{
  "n_empty_slots": 12,
  "routed_scale": 5.2,
  "norm_eps": 1e-06,
  "init": "uniform",
  "init_std_up": 0.0482,
  "init_std_down": 0.0,
  "beta2": 0.99,
  "decay_fraction": 0.564,
  "max_seq_len": 512,
  "doc_mask": true,
  "max_steps": 7877
}
Below are experts of layer 6 (counted from 0) of a mixture-of-experts language model. Rows are named router (the router's row for the expert), gate (a neuron's input weights, with its number), up (a neuron's input weights, with its number), down (a neuron's output weights, with its number) and show model dimensions 0-127. Each number is 128 + 32 x the weight over its row's rms, rounded and kept within 0 to 255.
After each expert's rows: "gets" lists some tokens that make up at least twice as much of what it gets as of all text. This comes from a sample of Wikipedia text that the model never trained on. Tokens count by the router's weight.

# expert 60
router [143 191 130 116 155 133 143  93  97 115 163 100 150 130  83 123 124 176 104 163 145 121  99 155 155  91  94  94 155 161 158 115 158 111  91 120  66 162 125 142 202 153 143 141 144 162 147 133 149 119 134 169  60 174 158  98 158 154 149 133  84 125 137  84  99 166 132 123 127 114 143  71 106 122 136  91 158 154 128 159 127  99  73 115 214  90 118 138 160 165 171 121 101 182 150 130  94 193 171 171  96 151 133  84 131 173 150 146 159 176  86 179 183 122 110 121 150 180 102 171 170  99 124 101 171 139  74 106]
gate0 [144 149 169 130 146 166 125 127 159 151 153 140 145  91 156 142 117 154 123  61 144 104 114 142 136  81 164 120 120 154 116 143  76 172  70 145 154 142 163 144 135 130 118 135 133 119 112 190 114 109  73 134 105 137 135  75 169  86  67 100 122 186 131 120  73 138 109  77 187 110 162  92 172 159 129 118 198 126 189  90  95 171 148 147  90 134 119  78 139 121 165 166  78 141 122 125 195 140 121 118 127 104 195 134 168 150 132 141 172  83 134 167 166 161 146 204  80 185 127 179 142 100 143 147 126 136 105  84]
up0 [114  59  78  79  92 134 122 173 149 123 125  66 106 189 112 103 163 123 144 129 149 161 151  90 118 122  53  90 120  99 154 178 125 145 171 145 100 110 112 151  78 161 112 145 117 165 146 136  98 143 168  87 103 144 138 159 111 109 146 169  69 116 110 165 122 138 134 168 106 214  75 181 155  88 128 133 136 148 129 173 139  53  78 119  66 174 117 111  57 164  94 106 134  69 100 160  96 124 141 121 111 139 144 166 120 152 106  92 152 157  83 149 120 107  99 108 139  82  80 106 115 157  99 117 151 133 125 150]
down0 [209  88 170 150 163 123 136 112 171 166 125 133 118  93 152 101 104 122 136 105 196 120 118 112 110  96 118 141 156 177 112 143 128  58  43 167 131 101 134  87 176 148 114 123  97  94 108 116 130 149 140 129 115  77 163 133 137  95 143 131 104 155 143  79 117 204  65 147 124 107 131 139 129 158 111 123 148 106 173 122 105 117 124 141 208 124  77 180 142 164 150 168 116 128  99 164 101 130 102 133 147 113 139  99 125 134 149 214  74 135 222 123  90 142 164 173 124 161 143 165 143 106 113 155 116 174 139  86]
gets: " a", "ly", " be", "ine", " not", " first"

# expert 48
router [100  82 122 129 115 131 137  64 133 141  95  72 101 185 149 129 112 174 161 173 136 141 108  94 130 153 102 149 178 104 130  75 151 118 111 126 119 165  96 176  85 137 106 172 116 142 104 150 165  93 118 178 130  60 148  43 159 106 192  72 171 124  99  84 120 177 129 156 154 103 110 111 146  98 134 135  99 129 145 133 160 160 166 139 112  76  95  64 161 108 176 137 145  98 148 125 120 151 156 120  81 120 173  87 109 161 195 130 112 180  86 164  95  80 149  94 142  85 151 128  72  82 147 133 142 130 143 127]
gate0 [138 130 144 157 133  97 135 141 125 155  89  90 155  98 167 155 106 187 129 143 178 134  99 115  84 114 100 157 197 132 134  65 140  94  96 152 122 126  64 134  91  51 100 157  94 132 123 137  96  96 106 186 113 159 162  90 131 101 190 112 125 105  70 120  82 144 178 120 146 124  79 189 132 123 189  71 142 119 108 134 136 147 106  92 143  92 163 145  51 100 132 128 120 158 126 136 171 159 146 125  96 114 172 107 124 171  94  95  89 125  73 111  71 123 120  63 174 110  85 157 117  99 141  87 136 134  96 102]
up0 [150 109 150 117  89 138  96 142 138 104 100  64 109 124 166  81 158  75 174 123 135 101  91 104 195  54 134 113 159 134 152  86 153 128 126 107 124 155 125  84 155  19  95 170 127 149 121  66 118 166  94 127  68 101 123 115 108  79  96 128 163 135 178 139  96 135 115 112  96 140 135  99 151 155 142 155 115 147 109 160 101 165 114 124 142  75 102 176  95 103 125 101 185 113 147 178 144 146 103 120 126 120  46  84  81 155 153  92 132 173 137 104 109  92 149 131 143 139 108 108 158 142 107  81 129  51  94 140]
down0 [171 147 112 129 158 158 101  70  43 137 166 129 101 101  96 112 146 135  97 148 145 130  98 129 128 140 125 118 169  88  85  79 132 118 101 139 180 106 174 144 171  62 104 117  89 155 152 109 131 126 104  96 121 174 121  72 109 126 117  77 164  41 165 123  94 201 135 126  90 105 121 163 131 117 125 163 129  78 129 127 175 158 124 156 150 141 116 146 125 131 134  69  68 143 115 112 148  70 129 102 123 189 176 102 153 172  66  78 126 170 109 100 147 114  77 117 138 140  95 149  70 193 149 133 124 105 113 127]
gets: "on", "ot", "a", "or", "et", "e"

# expert 9
router [135 145 111 163 171 137 116 107 107 154 109 161 134 130  94 149  94 105 119 145 146 115 145 132 184 168 149 112 161  94 128 118 163  87 164 129  81 128 143  79 145  98 147  55 146 105 141 162 159  75 170 161 122  83 142 127 165 178  98 125 118 153 147 144  38 146 142  90 140 188 152  67 175  60  80 150 180 145  88  98 116 140  97 165 185 140 114 120 121 114 111 165 174 162 134 111 137 132 147  95 136 174  89 175 142 173 137 115 169 140 143 150 166 121 176 172  84  94 156 181 120 137 166  65  85 148 110 102]
gate0 [136 200 143 112 106 113 118 158 142 137 128 114 110 137 156 155  85  89 158 142 144 136 111 121 146  94  60  80 109  89 178 128 100  73 182 144 148  59 147 127 128  73 143  92  91  97 106 130 130 178 125 161 144 187 116 129 141 121 157 122  94 173 146 151  50  85 158 144 144  76 175 115 137 164 114 105 162 117  62 126  42 128 137 109 222 118 121 161 131  70 149 117  92 148 156 127 147 144 104 129  93 138 106 170 111 134 113 108 116  99 138  73 108 138 113 135 168  65 161 144 104 128  84 165  80 111 122 114]
up0 [ 75 181 120 109 132 124 124 161 167  71 122 126 133 125 186 131 163 128 105 106 102 164 105 139 136 149  68 142 105  70 152  85 108 120 113 143 134 109 209 122 175 176 152  96 115 138 125  97 141 135 137 153 173 153 157 142 123 145 132 100 117 153 196  90 135  85 130 133  96  99 162 136 157 165 141 143 139 121 111  69 111  97 120 132 139  62  88 125  81  79 151 150 163 147 148 192 136 163  70 199 125 140 132 136 196 161 146 166 159  71 153 105 115  97 123 112 107  47 163 133  76 119 116 145  69 147  78 126]
down0 [110 156 104 108 143 120 173  93 118 103 135 148  98 150 133 136 126 149 109 159 188 154 117 146 136  31 142 127 153 148  98 216  84 134 129 148 106 178  76 128 140 130 181 129 163 195 150 127 149 179 141  65 129 131  92 117 165 137 164 150 104 120 145  78 129 208 122 115 199 146 128 133  85  99 157  93 161 115 153 156 109  90 206 161 121 118 138 122 146 145 118 132 108 147 149 134 115 125  86 108 115 118 133 138 131  67 134 154 195  98 102 212 176 120 157 136 152 164 120 106 104  67 150  88 109 104 106 142]
gets: " the", " a", " most", " all", " first", " The"

# expert 10
router [ 99  95 160 163 160 137 127  69 116  81 145  81  99 132 112 181 111 113 168 116 123 109  82  90 147  83 111 103 108 142 186 148 111 108 119 127  93 165 150 128 185 137 125 140 139 126 128 102  76 121 135 156 145 132  95  71 155 177 146 168 160 127 178 114 137 140 144 136 102  68  68  55 106 117 167 147 108 128 128 114 150 176 169 148  88 130 121  98 149 147 195 126 134 177 131 124  84  89 171 121 122 116 119 110  92 141 170 125 198 193  77 179 131 143 157  77 129 134 137 179 191 104  74 136 157  98  86 166]
gate0 [122 129 160 156 149 137 144  61 117  89 123 109 128  77 141 111 157 105 142 134 154 169 107  74  90 108 163 121  69 160 173  71 124 132 135 226 146 118 126 124 122 145  99 106 116 124 128  88 157 130 110 111 185 135 151 128  97 103 128  79 100 143 131 182  76 122  71 132 139 123 105 104 113 136 157 152  94 130 129 123 136 102 173 121 108 242 107 123  49 161 132 108 175  85 178 134  81 169 120 189 197 105 172 113 147 120 118  96 176 103 115 141  83 148 140 141 102  80 130 147 175 132 114  94 125 139 146 102]
up0 [ 68 144  89  99 132 131 162 104 138  60 151 107 206 153 113 184  62 153 136 111 172 154 100 166 118 170 119 147  75 149 120 163 133 167 179 115 169 119 126 100  73 111 143 122 115  79 149 103 141 128  87 141 164 108 175 117 161 126 118  92 134 146 151 136  98 116 111  78  22 152 102  65 110 132 106 108 121 119 123 101 139  78  98 188 136  85 152  61 118 105 174 177 183  87 158 110 142 151 139 133 129 131 169 163 127 140 128 158 133 137 165 137 137 122 127 157 147 130 128 155 197 110 126 143  68 167 115 130]
down0 [136 163 214 114  57 154 175 115 182 160  79 164 144 137 100 121 191 155 145 107 121 110 170 123  73 147 141 108 126  71 163 106  82 120 136 102 144 160 122 170 171 170  53  62 120 137 100 152 109 117 202 128 128 138 138 179 169 170 147 118 147 109 127 157 157  97 178 108 117 143 115 136 170 156 147  86 103 116 122  92 181 146 108 121 121 120 124 103 131 108 166 130 122 191 178 180 100 121 175  84 114 128 131 145 138 134 169 161 138 110 127 147 168 184 120  81 130 154 149  73 164  82 111 130 160 117 101 144]
gets: "ate", "ing", "ated", "ic", "ure", "ive"

# expert 28
router [117 201  92 139  97  97  83 110 113 107 156 170 106 141  95 139  92 149 112  78 111 127 155 118 111 168 177 123 115 146  99 154 189  93 184  86  85 165 116 111 166  86 122 114 102 181  91 148 123 136 154  99 160 144 115 101 107 159 108 150 167  64 133  73 146 138 141 172 153 166 168 143 129 112 154 159 156 149 119 184 132 123 135 183 120 132 104 139 146 145  93  79 184  88 145  82 197  68  83 119 145 100  67 120 198 132 108 119 122 136 123 102 131 106 185 165 101 137  89 100 156 136  83  81 114  95 117 171]
gate0 [158 152 161 128 139  79 124 165 177 106 105 116 136 116 116  93 120 128 142 143  30 114  85 134 178 109 178 131 131 167  73 114 168  53 114 110 100 186 136 117 159 187 110 115 135 144  99 100 102 159 195 107 119 110 123  86 160 112 142 136 158 108 156 139 102 117 132 149 117 114 122 155 110 117  92 134  97 120 162 163 164 144 105 128 129 160 130 130  60 166 158 151  86  88 132 179 163 109 158  49 122  79 155  46 155  77 112 113 155  48 119 153 120 165 140 167 121 141 134 118 134 156 125 113  56 116 158 105]
up0 [118  79 139 133 123 160 173 132 139 144 147 152 137 129 182  99 126 107  99 132 206 124 175 116 123 153  40 129  92 107 135 188 143 124  92 160  95 126  99 225 167 104 125  90 143 106 178 178 135 109 114 174 144 181 102 142 116  85 126 110 156  88 107  72 131 103 104 144 114 145 123 142 117 138 146  64 130 124 151 112 110 148 105  65  85 106 135 151  91 126  84  74 126 112 127 120  43 116 150 100 104  85 163  92  56 180 136 124 153 157  92 159 120 146 108 131 156 144 146  70 127  94 140 140  81 126 160 108]
down0 [201 112 183 120 108  70 172 120 120 150 121  72 119  96 164 157 110 161 158  69 137 119 171 124 164 131 113 123  71 138 154 170 109  90 125 172 128 163 114 129 157  85 121 163 129 194 134  98 154 120 127 117 170 141 156 102 126  79 145 151  82 141 132 162 129 154 116  98 102 138  62  85 172  99 100  98  70 101 112 115 107  88  91 131 122 174 164 138 111 118 155  84 116 123 127 129  89 161 171  96  91  92 207 167 126 117 132 196 102 141 137 138 119 186 170 129  84 152 149  56 109 134 165 182 122 144 100 120]
gets: " ", " (", " −", "(", "_{", " $"

# expert 15
router [134 108 116  94  86 124 140 133 144 113 191 115 124 160 101 137 131 102  81 161 120  90 117 129 148  98 120 180 109 140 122 106 138 143 157  92 106  69  95 136  89 137 138 149 126 168 137 162 174 184  84 147 143 118 189  96 194 162 121 131 153  81 173 174 143  95 170 143  91 188 123 148 117  57  83 181  86  66 164 125  98  81 117 178  91 147 115 130 101 122 123 159 145 114 127 138 185 138  96 132 179 127  86  77 103  92 172 117 163 131  95 136 130 149 158 146 123  83 153 126  62 110 155  35 135 136 138 155]
gate0 [100 156 110 108 123 134  47 163 113 172 140  98 173 122 128  96 133 151 110  76 126 164 178 107  99 119  86 168 141 126 133 158 102 104 171 111 184 144 112 155 133 127 121 107 159 120 125 210  57 105 112 113 106 107 134  84 153 155 151 147 114  94 139 133 127  84 171 191 158 166 123 160 132  87 163 146 124 136 162 142 123 177 116 118  84  97 133 122 160 118 150 170 167 122 109 111 138 145 147 100  83  91 163 123 133 107 131 159 141  89  85  69  82 156 152 109 231 189 111 177  55 133 133  75 121 137 130  90]
up0 [118  75 129 126 105 153 159 146 138 120 142 176  50 135  96  93  92 145 147 154 137  93  85 165 118 167 156  85 127 180 213 171 134 180  76 123 125  30 128  94 115 102 165  61 131 180  70 119 169 157 150 125 136  98 107 125 134  78 128 156 128 163  80 133 113 181  88  77 120  90 144 127 105 125 107 132 100 114 128 163 180  97 123  99 112  86 142 144 132 107 117 104 176 191 150 103 154  98 138 130 109 142  94 158 181 113 123 118 123 169 150  96 134  68  94 156 161  89 121 101 140 103 140 132 115  76 132 129]
down0 [132 140 100 112 180 147  98  91 170 135 182  60 115 123 142 118 118 141  80 107 152  98 118 115 128 140 192 173 153  92 108 117  86 117 127 100 146 136 126 142 162 154 158 109 155 167 131 101 136 172  81 153 113 136 118 103 109 133  59 115 105 101 112 148 110 124 177 190 103 175 121 171  95 155 123 113  67 116 162  79 135 134 180 144 123 177 164 121 128  81 141 117 111 147  66  22 171  72  77 134 138 174 129 101 149 132 131 132 142 131  77 115 112 109 146 154 169 104  90 127  80 142 144  59 192 102 147  93]
gets: "N", "A", "C", "L", "S", "R"